Below are experts of layer 4 (counted from 0) of a mixture-of-experts language model. Rows are named router (the router's row for the expert) and show model dimensions 0-127. Each number is 128 + 32 x the weight over its row's rms, rounded and kept within 0 to 255.
After each expert's rows: a language model's description of what the expert responds to. This comes from a sample of Wikipedia text that the model never trained on.

# expert 57
router [109 141 124 146 169 177 172 174 153 109 127 110 125 134 147  94 104 123 123  90 124  99  90 168 159 165 109 125 138 162 103 101 183 157 177 107  80 150 106 117 161 119 147 135 145 130 113 152 165 134 143 139  62 176 140 110 141 114 165 135 118 171 118 139 186 146 178  92 214 141 154 136 111 178 121 127 117 136 149 125  89  87 156  92 186 163 169 168 181  73 174 105 134 124  94  73 100 129  86 144 168 123  95 153 117 128 151 109  92 127  78 129  87  94 154  59 135 100  97 139 205 198 111 181 158 151 116 108]
What it handles: Opening quote marks and brackets before titles, nicknames or quoted phrases, mostly " after a, as, called, song, e.g. "seminal".

# expert 32
router [147 180 135 144 162 174 203 139  62 111  85 130 166 146 116 110  75 169 144 148  67 111 152  77 119 111 129  90 144 143 126  72 205 152 105 118  99 165  80 136 103  63 132 128 149 101 117 107 122 123 139 151 132 194 129 118 118 154  79  83 176 105 188 121 122 117 177 186 152 134 178  73 112 144 134 152 144 140  90 174 164 156 160 128 152 132 148 139 100  67 116  80 157 132 163 112 146 107  72  92 154 112 106 124 138 105  90 161 144 144 127 191  87  96 101 104 105 147 123  83 128 157 121 116 107 149 110 182]
What it handles: Common function words is, was, a, to, also and apostrophes in contractions, plus family and character nouns like father, mother, herself in plot summaries.

# expert 31
router [143 147 171  68 115 117  87 192 107 117 148 176  64 138 174 147 165 141 175 141 107 152 105 113 129  96 144 114  63 124 168 127 137 150 165  93 135  59 123 180 150 136 106 152 148 154 184 164  92 171 113 130 118 168 124 146 152 128  81 181 137 119 105 157  90 131 118 150 178 124 124  63 120  69 176 145 131 104 141 145 112 120 203 120 198 139 176 142 166 144 164 136 100 165 107 120 171  89 143  94 155 114 170 137 117  51 121 107 133  82 159 122 152 154 119 142  85 125 100  59 119 150 115 108 151 149  96  94]
What it handles: Sentence-ending periods, commas and paragraph breaks, and connectives opening a qualifying clause, such as even, because, especially, but, due.

# expert 39
router [124 138 131 184 142 125 146 149 121 130 145  91  92 119 107 155 144 119  77 113 111 182 127 195 132 172 124 162 119  65 106 196 172 139 129 115 107 164  79 125 110  98 153 115 178 154 125 139  81 131 162  81 143  85  95  69 159 101 171  84  92  85  91 137  99 102 127 108 169 142  93 183 214  92 142 126 112 154  78  66 141 188 134 129 141 121 102 114 123 131 136 116 104 207 154  98 129 145  98 101 160 126 143 146  67 154 139  49  96 143  97 140 147 118 120  98  94 131 135 141 123  96  79  99  91 161  92 111]
What it handles: Category nouns and plural endings, such as type, species, genus, classification, body, and the plural s in highways, boats.

# expert 29
router [ 98 104 177 133 115 190 138 115 129  96  75  61 136 131 187  96 120  79  93  60 106 100  88 109 143 139  76 111 124  94 109 112 137 151 162 141  97 105  87 130 127  73 113 136  81 136  95 193 134 100 135 181  62  62 150 117 182  98 176 169 127 160 141 155 184 173 118 134 136 139 158 146 151 132 111 101 123 102 130 151 108 110  83  53 130 151 135 139 129 141 170 169 110 114  68 172 136 157 112 158 165 155 129 146 205 122 163 115 171 139 107 119 122 105 167 111  95 147 124 116 134 190  91 120 106 125 160  98]
What it handles: Capitalized first pieces of surnames and place names, often after van, de or Mac, such as Zeeland, Santa Fe, MacLeod.

# expert 49
router [141 179 118  95 161  76 135  90 137 122 142 141 112 107 103 119  84  74 174  70 127  98  98 106 109 142 123  66  79 179 152 144 137  71 146  99  91 145 150 139 121 171  88 147 125  74 127 153 183 135 117 159 136 123 128  78 138 158  93 116 191 125 116 139 199 168  82 133 134 111 148  65 100 110 148  99  95 164 163 112 140 143 180 148 162 113 168 107 166 109 103 208 103  84  99  90 122 103 102 177 200  78  84 109 165 126 202 127 124  96 122 146  79 131 127 115 124 138 105 106 121 121 128 114  91 142 170 123]
What it handles: Modal and infinitive words like be, to, can, should, must, and first pieces of verbs such as be-sieged, rel-ief, att-ributed.

# expert 5
router [139 151 133 142 134  99 171 152 122 173 111 136 190 117 126  78  77 132 176 128 129 210 153 125 122 110 139 169  89 111 174 151 185 134  74 170  87  95 149 155 173 139 182 151 130 133 128 149 148 137 193  86 128 103 115 126 120 107 137 118 138 139 126 127  99  94 144  85  74 141  67 102 103 113  94  98 146 157  86 133 132 157 126 102 153  97 110 118 162 184 118  78 172 137 221 139  77 118 146 122 126  99  79 106 118 112 123 134 109 137 156 182 182 193 173 152  37 141 114 176 124 151 132 124 128 138 165 116]
What it handles: Suffix pieces ending common words, such as -able, -ion, -ary, -ment, -or, as in favourable, tributary, Television.

# expert 43
router [139  82 127  77 107 198 125 107 125 153  84 128 121 153 101 140 135 152  85 135  70  89  76 149 124 178  75  96 118 122 140 149 170 172 152  98  77  58 139 160 157  84 163 132 167 142  93 181  98 154 157 135 137 149 101 151 158  60 133 145 139 107 135 128 183 149  76 149 145 105 144 160 156 101 126 135 140  74 168  94 124  74 200  79  88 155 186 163 146 124 181 180 100 159 115 118 118 142 124 156 126 103 183 184 100 116 132  84 134 144 117 122 149  81 145 151  94 163  89 137 128 166  94 144 150 142 107 152]
What it handles: Double line breaks after a sentence, ahead of headings or new paragraphs, plus capitalized first pieces of names, such as Fo, Ko, He.

# expert 54
router [ 95 103 169 141 171 136  65  48 118  98 134 109 121 136 128 105  90 147 156 116  93 116  92 130  93  91 111 101  98 141  99 136  84 152 176 156 113 164 124 153  90 100 109 119 164 154  86  99  86 142 123 167 114 154  87 191  59 108 159 103 127 144 148  59 110 102 104  87 112 136 117 139 129  72 132 138 114 112 204 120 111  87 143 131 128 108 120 101 122 114  98 106 136 121  87 151 122 129 152 208 183 117 115  55 135 148 152  99 154 143 107  81 157 136  86 112 139  81  76 102 151  96 113  70 175 162 162  60]
What it handles: Four-digit years after months, days or in, such as May 2025, 26 April 2017, in 1976.

# expert 48
router [162 148 138 115 105 165  96  84 121 120 168 139 133 115 136  72 126 154  86 136 101 155 111 164 129 159 135  84 193 210 105  70 117 203 182 108 138  58 140  85 133  77  73 137 160 118 108 145 142 193 146 107 121  99 161 159 116 138 108 159 115 163 182 154 160 155 110 140  92 115  93 118 103 110 124  95 186 124 130 122 122 114  91 177 186 176 158 129 139 156 122 161 126 165 155 114  86 157 135 132 135 144  89 104 185 132 113  78 125 180 146 109 133  70 182 152 174 153 171 101 124 155 161  88 155 164 119 130]
What it handles: Mid-word fragments of rarer or split words, especially ap in Japan, amb, irc, mb, ronic in chronicle, ng in hangar.

# expert 16
router [112 134 189 148 157 153 133 119 157 105 184 101 154  98 132 165 106 154 143 162 133 143 130 138 149  53  87 191 155 141  98  81  86 182 109  49 123 101 108  91 114  87  84 131 158 124 124 183  12 146 135  80 150 107 125  80 124  97 126 134 108 122  65  91 123 125 100 135 113 149 126 121  97  91  93 165 169 100 110 153 168 170 141 105 144 138 133 215 149 116 146 146 159 149 151  85 107 107 156 188 140 142 112 131 109 120 142 164  90 128 154 136 104 140  75 166 125 114 123 158 139 175 189 129 154 130  97 133]
What it handles: Punctuation and small tokens in citations, taxon author-years, tables and score lists, such as ), |, commas after years, ^, ISBN.

# expert 46
router [140 100 166  65 165 189 106 110 162 124 102  83 144 130 126  95 119 123 140  62  89 135 138 118 177 111  67 124 164 160 100  89 119 128 145 115 149  84 107  73 116 129 115 134 140 176 175 115 103 145 116  55 133  59  95 154 127 125 103 111  58 197 107  93  83 171 101 103 110 121  89 145 105 108 118 175 127  78 111 129 116 178 114 151 174 168 141 123  94 127 125 155 159 116 185 111 177 123 134 113 149  67 120  77 151 109 122 150 140 112 140  53 106 146  93 122  79 122 128 158 137 171 149 198 156 159 116 136]
What it handles: Final pieces of personal and foreign names, often European, such as ie in Christie and Rosemarie, z in Metz, aus in Nikolaus.

# expert 27
router [148 133 121 168 157 121  83 138 103 141  94 136  92 105  79 179 143 114 144 128 166 155 133 118 100 146 127 136  97 148 151 120  82 139  60 105 151 176 133 166 140 126 155 129 162 126 153  98 104 141  82 189 162 131 167 148 131 176 137  98 151  62  90 134 200 166  47 165 149 138  86 131  72 182 170 119 145  79  87 176 179 102 140 133  58 107  78 145 132 143 121  79 147 134  86  95  83 127  95 159 109  87 125 146  98 123  88  87 121 181  82 118  97 109  98 101 102 116 117 110 111 123  99 111 162  86 185 125]
What it handles: First words of wiki section headings after "==", such as Plot, Track listing, Career, Biography, plus sports-team and taxonomy labels.

# expert 14
router [152  85 103 140 117  67  92 136 103 134 158 138 118 108 133 110  89  41 110 149 125 154 153 111 163 178  94 117  99 123 126  96 154 126 163 107 176 109 148 107 125  67 107 122 109  90 140 137 185 154 170 177 202 145 141  86 130 121 160 161 115 159  59  94 123 150 102 115 122  85 163 106 180 115 154 139  89 123 120 149 130 108 135 110  74 111 195 152 197 124 104 123  78 114 157  59 137 117  91 125 154 118 123 203 162 114 173 133 161 107 160 151 124 102 141  82  91 144 128  99 145 135 171 150 151  97 102 209]
What it handles: Opening pieces of past-tense action verbs after a subject, such as dra-ins, har-vested, san-g, plus defeated and killed, and opening quote marks.

# expert 6
router [168 184 151 191 120 142 130 185  88 101 128 165 108 140 129 129 108 135 154 154 112 106 169 138 121 101 131 111  89  78 104 110 115 105 142 128  89 161 172 152 124 141 136 107  82 157 128  86 171  93  96 104 107 228  81 101 175 133 169 150  75 100 145 146  82  87 113 124 163  94 151 150  74  62 212 163 164 135 225 142 142 197 137 116 114  75 168  94 124 131 140  90 111 105 151 142 166 118 123 150 141 118 135 147 142  95 117 173 131 106 183 139 122 121 119 114 120 149 121 151 152 152 170 141 115  89 105 163]
What it handles: Main verbs following a subject, relative pronoun or to, especially made, led, played, won, makes, and whereby.

# expert 1
router [ 81  91 173 168 113 112 191 166 107  87 123  91 165 164 115  95 101  95 163 137  65 103 161 131 156 133  96 105 137 143 100 193 150 145 148 102  89 119  70 121 155 176 160 149  87 123 100 106  94  78 122 226 113 191 119 144 157 118 106 128 116 147 123  84 120 158 145 144  98  89 105 163 145 155 118 110 101 135 240 161 160  98 153 118 101  95 118  78 143  89 119  93  85 141 183 126 116 122 112 185 133 137  79  88  90 101 111 131 134 135 130 158 135 151 117 125  95 140 158 128  88 106  82 122 145 118  93 170]
What it handles: Prepositions right after a verb or participle, such as resulted in, located on, farmed by, led to, into.

# expert 26
router [ 98 108 142 195 145 130 129 184 111 125 124 105 145 104 122 133 121  80 160 170 162 150 124 166 112 135 100 185 104 165 130 163 125 147 118 194 162 143 111 195 137 142  79 134 111 146 156 125 121 114 153 156 139 116 140 136 164 103 133 117 164  60  88 171 152  90  77  97 135 107 143 146  83 130 152 133 139 143 126 124  97 161 141  53  73 106  71 160 173 132 134 175  77 156 120 115 167 160 152  98 122 117 143 144 155 150 141  87  63  88  65 175 181 135 103  76  85  69  96  89 100 112 103  59 142 134 104 162]
What it handles: Numerals and quantity or scope words such as one, two, different, national, multiple, often in tables, dates or before -ly.

# expert 24
router [125 151  86 100 137 121 102 127  80  94 172 151  77 131 175  92 125 151 165 133 137 104 156 182  93 133  57 181 183 153  99 114 162 132 136 105 167  73 113 132 107 133 141 153 192 124 111 171  45 143 145 137 166 118 141  76 125  88 134 123 106 108  70 165 128 120 142 145  79 163 167 139 135  94  90 150  73 103 106 124 110 128 165  99 131 175 141 153 146 101 140 146 162 154 153 105 159  61  96  96 172  76 119 141 177  90 140  93 106  88 173 141 177  92 126 132 163  80 105 136 158  70 137 103 117 111  73 109]
What it handles: Closing parentheses and braces in tables, coordinate symbols like ″ and S, equals signs, and IUPAC name, was, released.

# expert 10
router [146 158 115  92 137 141 126 157 125 121 113  91 135 114 165 164  82 166 102 132 115 174  98 152  93 107  92 137  87 103 172 106  91  70  89 122 139 104 173 151 164 173 132 122  68 113 156 120 138  81 196  65 108  89 125 124 141  51 139 165 111  73 112 148 147 102 155 117  79 109  69 133 144 140 124 144 146 129 103  70 142  79 171  82 107  67 129 131 127 138  89  82  96 134 128 141 183 126 147 113 155 133 168  86  37 107 106 145  61 136 129 140 182 141 107 119  85 150  82 119  77 107  97 144 160 136 149 147]
What it handles: Short inner or final word pieces, often vowel-ending, in long or foreign words and taxon names, such as categori-za-tion, Fornacia-ri, seroto-ni-n.

# expert 51
router [ 93 110 113 139 133 127 172 198 114 167 136 123 134  79 100 151  83 118 192 112 163 122 140 159 106 176 138 140 159 122 196 169  95 177 113 116  86  65 103 150 100  84 191 166 111 124 129  88  96 153 159 148 121 162 176 136  64  82 130  48 143 128 135 130 169 167  86 139 134 142 144 146  83 109 122 163 107  81 108  81 147  72 133 182 182 139 115 142 135 161 106 117 176 137 142 137 129 132 167 114 137 182 126 103  99 120 145 113 114 129 125  98 183 169 142  99  71 110 141 149 119 124 186 151 194 139  83 140]
What it handles: List dashes and field names at line starts in infoboxes, such as Country, Family, Genre, Coordinates, Elevation, followed by a colon.

# expert 40
router [131 105  85  46 116 135 154 159 126 163 159 133 157  93 154  90  98  99 108 109 196 103 118 118  73 108 122 134 183 107 151  66 125 121  69 128 118 101  74 113 176 192 189 163 165 196 155 119 144 132  80  83 172 156 106 147 120 117 135 171 119 113 122 102 120 142 171 124 143 151 112 137 135 175 143 113 109 124 174  77 109 146 123  99  77 110 141 156 167 114  89 141 129  97 167 141 124  72 138 136 133 132  85  76 123  59 125 108 108 140  91  93 126 115 135 133 140 114  71 167 126 165 112  77 170 127 115  42]
What it handles: The closing = signs of wiki section headings like ===Main=== or ==Personal life==, also o in Studio and ago.

# expert 60
router [123 144  70 134 134  26 154 147  91 144 160 135 126 173 144 140  86 119 120 228 119 180 139 139  93 111 155 104 185 113 135 132 146 106 157 161 126 131 136 147 114 123  86 155 105 131 121 120 101 115 173 112 142 190 125 113 100 127 157 171 108 137 143 149 135 108 107 120 128 149 174 166 146 112 127 183 141 160 181 106  71 186 170 142 110 119 152 135 102 131 141 135  76  91 170 129 151 159 127 170 142 109 189 184 152 134 137  92  81 111 160 206  81 111 138 114 120 112 108 114 165  77  64  83 165 106  89 173]
What it handles: Words introducing examples or lists, chiefly such before as, including, include, known, like, as well as.

# expert 55
router [126 137 140  78 132 139 156 112 152 162  60  76 137 144 157  94 168 144 183 161 175 107  82 157 130 144  78 158 146 158 122 181 160 121  96 117 108 108 163 117 117  96 148 160 180  89 125 142  54 130  94  41  58 102 139 174 116 213 154 127 131 143 113 129 135 159 123 129 116 128  53 157  94  55 118  96 102 175 164 118 106 159 119 147 143 152 136 165  81  72 129 102 180 175 114 150 131 116 130 160 128 171 117  90 129  92 127 128 149 106 180 104  86 125 145 124 139 136 110 117  95 137 115 108  78 115 157  92]
What it handles: Final word pieces like -ant, -ist, -or, -er (mutant, quantum, specialist), plus pipes and periods in numeric table rows.

# expert 61
router [185 102  92 119 151 115  99 113 154  88 147  61  90  50  84 164 162 121 145 195 141 161 103 137 116 146 119 164 143 141 112 149 125  96 151 180 192 152 159 242 114 151 107 113 138 130 131 182 160 151 126 152 128 127 129  98 120 182 147 113 127 127  85 141 146  56  60 173 175 111  99 138 147  90 178 141 146 184 131 137 126 147 163 107  96 118 105 118 181  95 133 180 112 115 126 128 136 131 135 139 137 120 100 149 149 153 103  89 170 126 129 103 169 122  76 110 116  78 112  92 146  66 130 150 138 139 189 132]
What it handles: Number words and table numbers like ten, hundred, 16, 67, plus first pieces of words such as eng-aging, suff-ragist, cr-iteria.

# expert 11
router [110 196 172  95 114 115 131 131  89 140 169 104 112 160 154  85 168 123 157  56  49 125 140 147 135 140 131  58 171 175  87 143 168 185 202 149  66  92 131 163 148  77 137 154 154 138 139 173  52 113 114 139 139 136 123 127 186  98 138 161 107 158  81 145 126 132 157 151 126 124 134 130 104 177 129 104 105  98 100 130 120 118 128  97 151 149 145 181 112  80 120 167 100 188 110 160 120 167  86 107 120 135 165 169 172 118 112  66 108 129 127 144  91 122 119 163 120  95  90 128 131 149 145 167  71 159  89 103]
What it handles: Short connectors and punctuation right after names or titles: of in King Manuel I of Portugal, plus colons, commas, hyphens in tables.

# expert 30
router [102 176 102  89 117 113 168 151 161 124 150  77  87 142 111 134 133 126  83 138 113 149 155 100 120 163 101 104  54 136 156 117 129 182  86 125 103 172 169 177 153 111 109  79 169 137 193 186  80 160  77 166 127 195 100 161 115 143 137 133  96 100 142 130 159 117 154  78 125  85 122 161  58 134 127 171  79 108 103 111 104  74 178  95 115 129 114 106 106  83 143 122 129  95 127 111 147 138 146 138 112  81 142 154 117  76 151 149 179 125 111 181 167 173 145 116  99 141  40 111  91 155 144  94 111 158 172 124]
What it handles: Paragraph breaks after sentence-final periods, and time nouns after that, same, following, such as day, month, year.

# expert 25
router [151  77  58 136 102  49 132 115 111 140 125 159 182 142  89  78 127 169 156  85  89 139 115 118 143 106 176 110 142 130 153 139 122 136  90 124 145 171 188 119 166  99 134 103 128 108 116 100 183 103 145 114  97 124 146 108 102 179  85 141 132 128 163  90  75 165 162 145 100 113 179 117 158 178 120 118 173 174  98 190 157 121  87  73 114 118 102 101  61 145 175  74 105 120 128 160  80 152  93 109  81 127 175 109 169 147 124 159 137 115  60 134 132 160 180 158  78 140 164 147 180 120 149 144 110 152 137 117]
What it handles: Inner pieces of longer words that follow a short prefix fragment, such as rel-uct-antly, sur-pr-isingly, am-end-ment, dis-able-d.

# expert 19
router [ 99 152 115 162 155 102 140 163 131 155 149 177 141 162 120 126 112 124  67 118 136 166 140 151 140 125  45 176 104 177 169 156 176  99  46 167 127 151  69 139 149 115 114 151 101 125 126  78 115 119 216  82 120 118 156 115 146  79 151 150 107  83 141  94 149 102 123 116  86 148  34 130  94 132 139 115 159 160 108  66 195 153 149 173  84 111  84 164  90 157 140 119 176 128 158 166 120 105 118 165 153 112 122  82 117 112 159 142  60 120 138 106 133 152 119 125  77 107 134 136 104  95  87 116 122 128 162 124]
What it handles: Adjective-forming word endings such as -al, -ial, -ic, -ical, -ary, as in senatorial, organizational, systemic, coastal.

# expert 0
router [107 119  66 150  92  78 129  99 119 175 135 154 123 114 147 150 179 142 143 117 182 130 109 189 147 169 128 131 130  89 175 102  60 167 136 122 148 131 131  92  86 106 161 116 190  73 169  57  98 179 151 154 163 117 111  99  82 119 139  89 145 163 161 124 218 153  99 179 149 158 114 144 135 151 148 143 135 150 159 104 111 154 126 148 137 158 149 155 143 131 105 122 156 158 103  68 155  71 107 163 167 153 162 194  53 103  95  77 109 119 158 103 133 140 162 101 123  77 136 160 115 138 118  84 113 127  90 121]
What it handles: Field labels starting dash-list lines in infoboxes, mostly biological classification fields like Genus, Species, Family, plus Name, Website.

# expert 52
router [196  85  57 110 139  57 149 126  87  98 152 124 116 131 127 193 140 138 204 133 157 136 122 171 114 156 115 128 110  86 123 134 151  77 117 122 132 147 173 142 193 119 148  91 111  78 124 141 150  93 133 144 136 104 130 104 107 204 123 100 101 108 113 156 121  86 137 189 137 118 145 124  82 137 169 160 124 225 110 111 139 137  99 120 172  99 156  81 153 163 144 148  90 152 153  86 104  84 143 132  99 172  83  92 171 137 141 143 207  95 138  86  91 136 135 139 107 129 103 150 101  69 170 130  86 146 131 111]
What it handles: Stems of abstract verbs and nouns before -ing, -ion or of, such as contribut-ion, depend-ing, focus, report, plus table pipes and %.

# expert 63
router [124 181 137 165 108 101 123 112 142 135  59 116  88 145 142 125 132 172 162 130 168 159 142 108 141  99  71 143 111 118 188 163 109 127 112 108 116 135  91 131 153  98 150 167 123  85 165 177  53  94  95 131 229 120 153 152 136 127  92 125 139  91  94 112 116 109 130 157 131 138 112 148  83 132 153 166 180  98  69  95  76 119 123 152 105 178 123  92 137 126  84 110 187 136 229 139  80 126 144  82 130 147 148 116 166 152 182 103 122 120  87 136 154  99  74 108 106 118  92 159 157 108 175 124 148 140  64 124]
What it handles: Plural and agent-noun endings and group nouns, such as s, ors, our in Honours, players, teams, squad, Championships, Representatives.

# expert 62
router [158 119 205 133 139 220 186 159 127 117 118 104 169 135 117 125 130 148  94 108 159 139 142  81 183 147  98 145 173 145 129 118 163 123 123  99 123 101 166 144 161 116 157 105 120 159 161 126 131 127  97  57  99 103 156 131 177 135  62 153 130 186 118 101 167 127 226 132 109  99  73 174 160 166  86 126 136 110  95 188 179 165 154 134 138 120 132 138 136  68 142 108 117 133 105 123 194 102 139 180 116 127 144 133 136 195 112  87  94 120  60 111 113 118 114 152 152 130 183 132 161 134 147 171 126 142 109 154]
What it handles: Single letters and accented characters inside foreign names and places, such as Valen-z-uela, Am-az-on, Her-z-liya, ó, è, ä.

# expert 8
router [116 128 105 207  93 111 103 111  53 101 153 135 127 136 145 155 131 119 150 190 156 148 121 170 180 154 120  87  41 107  84 138 113 139 188 145 139 161 141 155 108 116 116 140  95  93 105 128 168 158 117 121 131 134 172 102 128 110 145 153 111  70  85 116 117 132 172 178 146 148 199 122 131 127 165 162 136 124 181 116  85 120 147 127  33  95 132 102 182 104 111 141 136 108 159  71 169 127  89 163 131 121 127 143 140 123 166 121 168 112 156 137 132 123 156 123  45 134 141  70 152 111 139  92  87  90 122 199]
What it handles: Verbs or verb stems right after a subject or relative pronoun, such as returned, began, moved, or repl- in replicate.

# expert 7
router [ 93 145 103 118 110  65 140 106 101 137  74 151 134  54 143 188 132 110 158 159 161 199 150 110 120 129 106 136 108 142 182 110 146 168 134 130 118 136 114 198 163 126 142 110 182  69 176 143 141 188 112 215 101 149 115  99 107 122 123  99 127 138  84 148 103 151 181  96 130 143 120 115 119 138 121 119 176 103  85 105 134 146 130 171 102 117 182 122 161 103 179 156 142 103 104 151 107 153 135 111 141 121 143 161  93  93 186  93 171 134  88 157 142 141 191  92 127 123  99 125  93 140 156  44 161 129 158  56]
What it handles: Line breaks that end a row in pipe-delimited tables of results, election counts or discographies, plus nouns like friend, reasons, spirit.

# expert 22
router [166 134 173 151 126 136 106  89 128 109 138 167 140 164 108  89 161 105  77 114 127  97 131 140 181 129 146 147 135  89 125 133  77 165  81 147 166  94 146 119  91 133 120 105 109 148 170 134 129 121 123 101 164  65 126 119 107 156  43 129 146 149 151 124  86 142 159 102  75  88 190 109 157 163 165 131 138 127 150 190  79 162  85 135 129 131 144  84  95 156 119 120 133 120 153 120 147 158 117 129 135 165 149 136 182 117 132 171 169 149  78  80  66 131 203 226 145 120 191 142 138 122 133 180  63 152 159  93]
What it handles: Word pieces right after a consonant-cluster start like sch, st, bl, dr, such as iz in schizophrenia, har in discharge, ber, mit.

# expert 36
router [173 144 120 141 128  99 119 143 141 141 110 149 144 114  81  66 142 110  81  77 127 185 133  49  65 172 159 121 100 169 121  95  78 171 112 135 134 107 180 125 151 114 112 107 134  56 165 146 177 155 140 159 112  84 151 130 123 193 126  87  96 137 150 120 132 144 100 187  99 105 150  75 128 153 112 124 134 111 102 165  86 129  70 149 145 140 186 180 144 168 118 145 138 163 104  82  70 188 122  90 122 153 132 126 127 131 143 112  65 124 110 132 118  57 183 177  96 133 191 113 119 176 142 133 124 136 116 141]
What it handles: Early consonant-cluster pieces of split words, like C, M, qu, sc, prop, ath in Cathar, oaths, prophets, diplomatic.

# expert 17
router [168  93 122 128 166 137 110 149 141 140 143 138 129 109 166 137 103 129  35 159 130 130 107 128 131 116  88 106  73 105 160 131 110 131 116 135 160 174 164  99 144 158 137 179  98 148 143 101 168 146  95 111 127  48 120 106 170 122  92 128 123 148 164 102 111 130 163 128 134  84  85 147 203 148 178 136  69 140  36 174  94 146 128 135 115 102  93 126 132  91 164  99 172 135 162 143  95 144  86 139  94 167 177 106 163 120 107 128 166  91 131 161 115  46 157 130 160 117 188 163 130  86 150 166  58 148 174 116]
What it handles: Middle pieces of surnames and proper nouns, plus the orn of attorney, as in Ringwald, Talwalkar, Fairey, Goldstein.

# expert 3
router [114 147 153 110  75 132  87 105 162 143 143  81 155 144 138 129 160  86 136 138  67  56 152 126 114 124 157 125 101  78 147 157 171 163  99 152 132 118 100  66 128 193 117 106  61 116 145  96 103 190 111 106  67 113 113 176  61  85 176 125 176 125 114 116 110 165  97 137 173 119 111  49 117  91 155  87 117 193 163  72 123 145 176 126 143 163 131 142 128 129 148 103 134 134  65  84 149 122 125 165 120  81  81 199 142 116 119 141 156 143 142 189 120 172 136 149 156 135 135 101  97 129 117 112 147 109 128 144]
What it handles: Determiners and possessives opening a sentence or clause, mostly after a period, comma, "that" or "and", such as The, his, their.

# expert 35
router [148 125  73 157 140 121 149 119  54  99 114 151  96 144  67 131 159 110 143 133 170 155 166 148  82 136 180 111 144 138 161 159 102 128 178 144 143 152 180 155 124 100 108 105 105 109 122  95 207 194 120 203  65 183 107 135 115 195 110 147  97 179  93 140 102 124 147 123 140 124 203  76 114 116 152 148 175  92 176 157 153 119 185 121 136 112 103  69 102 164 117 124 119 123 122 118 159 102 120 155 130 131  99 137 117 118 134 175 104 101 103  96 131 128  90  92 135 136 144 125 124 134 155 106 126  93  99 235]
What it handles: Everyday verbs and adjectives after to, a or in, such as live, love in fall in love, due to, make, increase, provide.

# expert 58
router [163 126 163 155 163  70 172 100 151 143 149 119 158 103 113 121 146 141 166 119 150  97 172 146 127 102 130 155 176 161 138 151 113 112  64 138 104 114 145 141 178 206 107 202 131 162 160  62  75 150 107 155 132 140 109 113 172 135 164 140 124 106  97 152 127 128 191 111 127 139  76 167 119 186 106  98  95 109 108  50 128 162 132 128  90 127 105  86 124 122 105  98 152 159 200 137 105 143 150 169 126  71  91 135 118 127 133 139 116 145 144  78 170 160 134 124 152 132 159 158 143  79  57  58 104  68 136  96]
What it handles: The preposition of after nouns like member, years, edition, revival, plus adjective and noun suffixes such as -ship, -ative, -ature.

# expert 41
router [104  87 101 135 174 123  40 174 188 166 170 148 100 149 136 135  47 151 104 146 140 141 115 140 183 153 113  89 133 139 135 123  77 138 124 110 107 148 163 100  67  79 114  87  91 155 149 134 130 104 108 128 150  69 123 110  96 143 109 159 126 132 150 142  92  87 134 116 135 118 144 130 202 156 133 102 142 134  84 102  56 133 113 138 157 121 117 103 139 152 141 152 131 134 116 180 109 106 144  67  69 165  90 106 168 156 118 167 178 112 143 103  86 115 136 139 220 152 109 151 155 106 177 196  80 114 145  96]
What it handles: Middle consonant-cluster pieces inside words and names, such as nurse, Dumpster, Afrocoscinia, crystallize, jurisdictions, Lakshmi.

# expert 33
router [150 121 152 131 127 186 108 107 205 126 155  75  97 104 136 161  91 131 176 130 134 100  79 157 168 137  63 108 127 145 133  95 170 148 176 129  74  13 156  80 141 172 104 156 126 164 117 193 138 148  69 118 140 102 127 150 131 142 133 161 146 191  90 130 154 114 111 118 152 122 163 138 151 126 123 175 132  83 114 114 104 132  97 160 135 166 137 119  85 122 143 136 155 149 129 167 130 144 174 139 137 152 190 105 121 162 162 132 176 134  89 154 159 165  98  80 172 134 124 110 112 212  98 154 119 172 175 126]
What it handles: Letter pieces inside non-English names and words, especially Slavic, Finnish, German, e.g. -ski, -ów, Jozwiak, Kanu, plus "www" in URLs.

# expert 44
router [102 170  95  94  94 113 108 118  72  71 141 182  49 140 180 160 142 109 112 103 105 143 151 128  74 162 115 149  84 113  98 102 144 183 137 154 124 104 129 193 124  53 158 146 119 109 154  95 131 121 124 129 156 193  88  77  87 119  85 145  99 146 145 119 153 140 162 124 164  60 120 163  97 113 114  85 104 149 106 160  96 129 118 148  97 122 128 167 120 116 109 127 129 135 234 107  98  71 127 135  96 122 152 119  56 132 117 105  90 152  97 170 145 117 138 159  80 151 111 124 134 130 152  59 153 111 154  88]
What it handles: Pipe characters separating cells in tables of election, sports and census results, plus header words such as ratings, census, Density.

# expert 20
router [142 119  93 115 127 104 136 115  98  99 129 188 135 169 124 110 132  75 180 168 127 114 168 159  95 104 112 137 138 112 104  90  78 136  75 118 154 131 100  99  55 145 110 148 135 188  98 136 117 210 121 178 159 166 125 139 136 132 174 156  98 120 154 115 153 120 127 134 147 120 209 151 112 111 144 118 127 174 142 173 130 194 125 137 143  70 174 148 153 145 135 147  38  97 160 131  98  99  94 109 154 127 119 185 114  76 143 120 162  89 164 158 162 124 148 110 125 126  87  67 147  54 163  75 101 134 119 181]
What it handles: Past participles and verbs of reporting, publishing or founding after was, is or a comma, such as published, described, rejected, followed.

# expert 47
router [ 82  94 111 111 122 103  70 126 113 140 154  86 159 130  72 155 130 143 153 121 148 119  85 146 100 154 174 108 154 221 128  97 110 135 127 126 104 168 105  76 152  80  99  94 134 147 129  97 118  81 121 171  76 146 125 142 127 110 131  93 133 145 173  83 180 124  25 130 175 130 183 127 139  95 172 161 189 152 211 135 113 150  82 153 179 182 158 178 139 120 129 153 150  79 109 123 111 154 102 176 157 135 191 133 143 130 124 118 135 154  71 125  74 143 136 114 168 137 105 145 123 129 105 135 174 118 140 139]
What it handles: The word as in as far as or as well, line-initial In in In office, and the ver of sovereign, very, several.

# expert 56
router [118 115 163 146 141 149 110  75 112 109 131  76 145 151 161  60  80 207  64 152 120 124 143  60 190  79 180 135 150 114 140 122 111 120  83 134 153 134 149 100 115 143 145  99 113 109 130 122 179 110 105  86 128  79 148 124  93  36 132 162 160 140 119  73  99  81 155  94  99 127 135 175 132 152 113  77 112 187 110 162 100 113 106 104  88  95 103 128 127 165 139 124 106 103 165 184 162 105 100 128 120 132 165  97 143 164 160 134 188  79 132  92 146 155 136 181 186 136 169 180 122 148 109 147 127 132 161 133]
What it handles: Middle syllables of proper names, often from Asian, Spanish or Slavic sources, such as Ar-kan-saw, Bol-ter, Sen-to-sa, and iev in believing.

# expert 28
router [105 110 128 131 140 148 152  91 173 165 123 121 164 155 192  74 115 150 129  89 135 124 101 185 179  61 178  66 114 142 110  88 125 143 169 166  72 122 107 114 105  92 142 104 120 138 124  82 173  88  94  98  84 131 152 128 153 178 108 167  81 104 161  99  80 110 141 129 100 143 207 100 175 112 112 122 174 136  94  85  99 164 110 151 138 206 138 148 119 105 113  91 156 114 127 169 161 147 103  46  95 134  85 102 159 109 137 164 165 131 144 132  95 156 125 129 145 169 155 135 135 111  87 106  75 104 103  84]
What it handles: Closing pieces of common English words split by the tokenizer, such as ise in arise, iver in Deliver, es in Domesday, otion.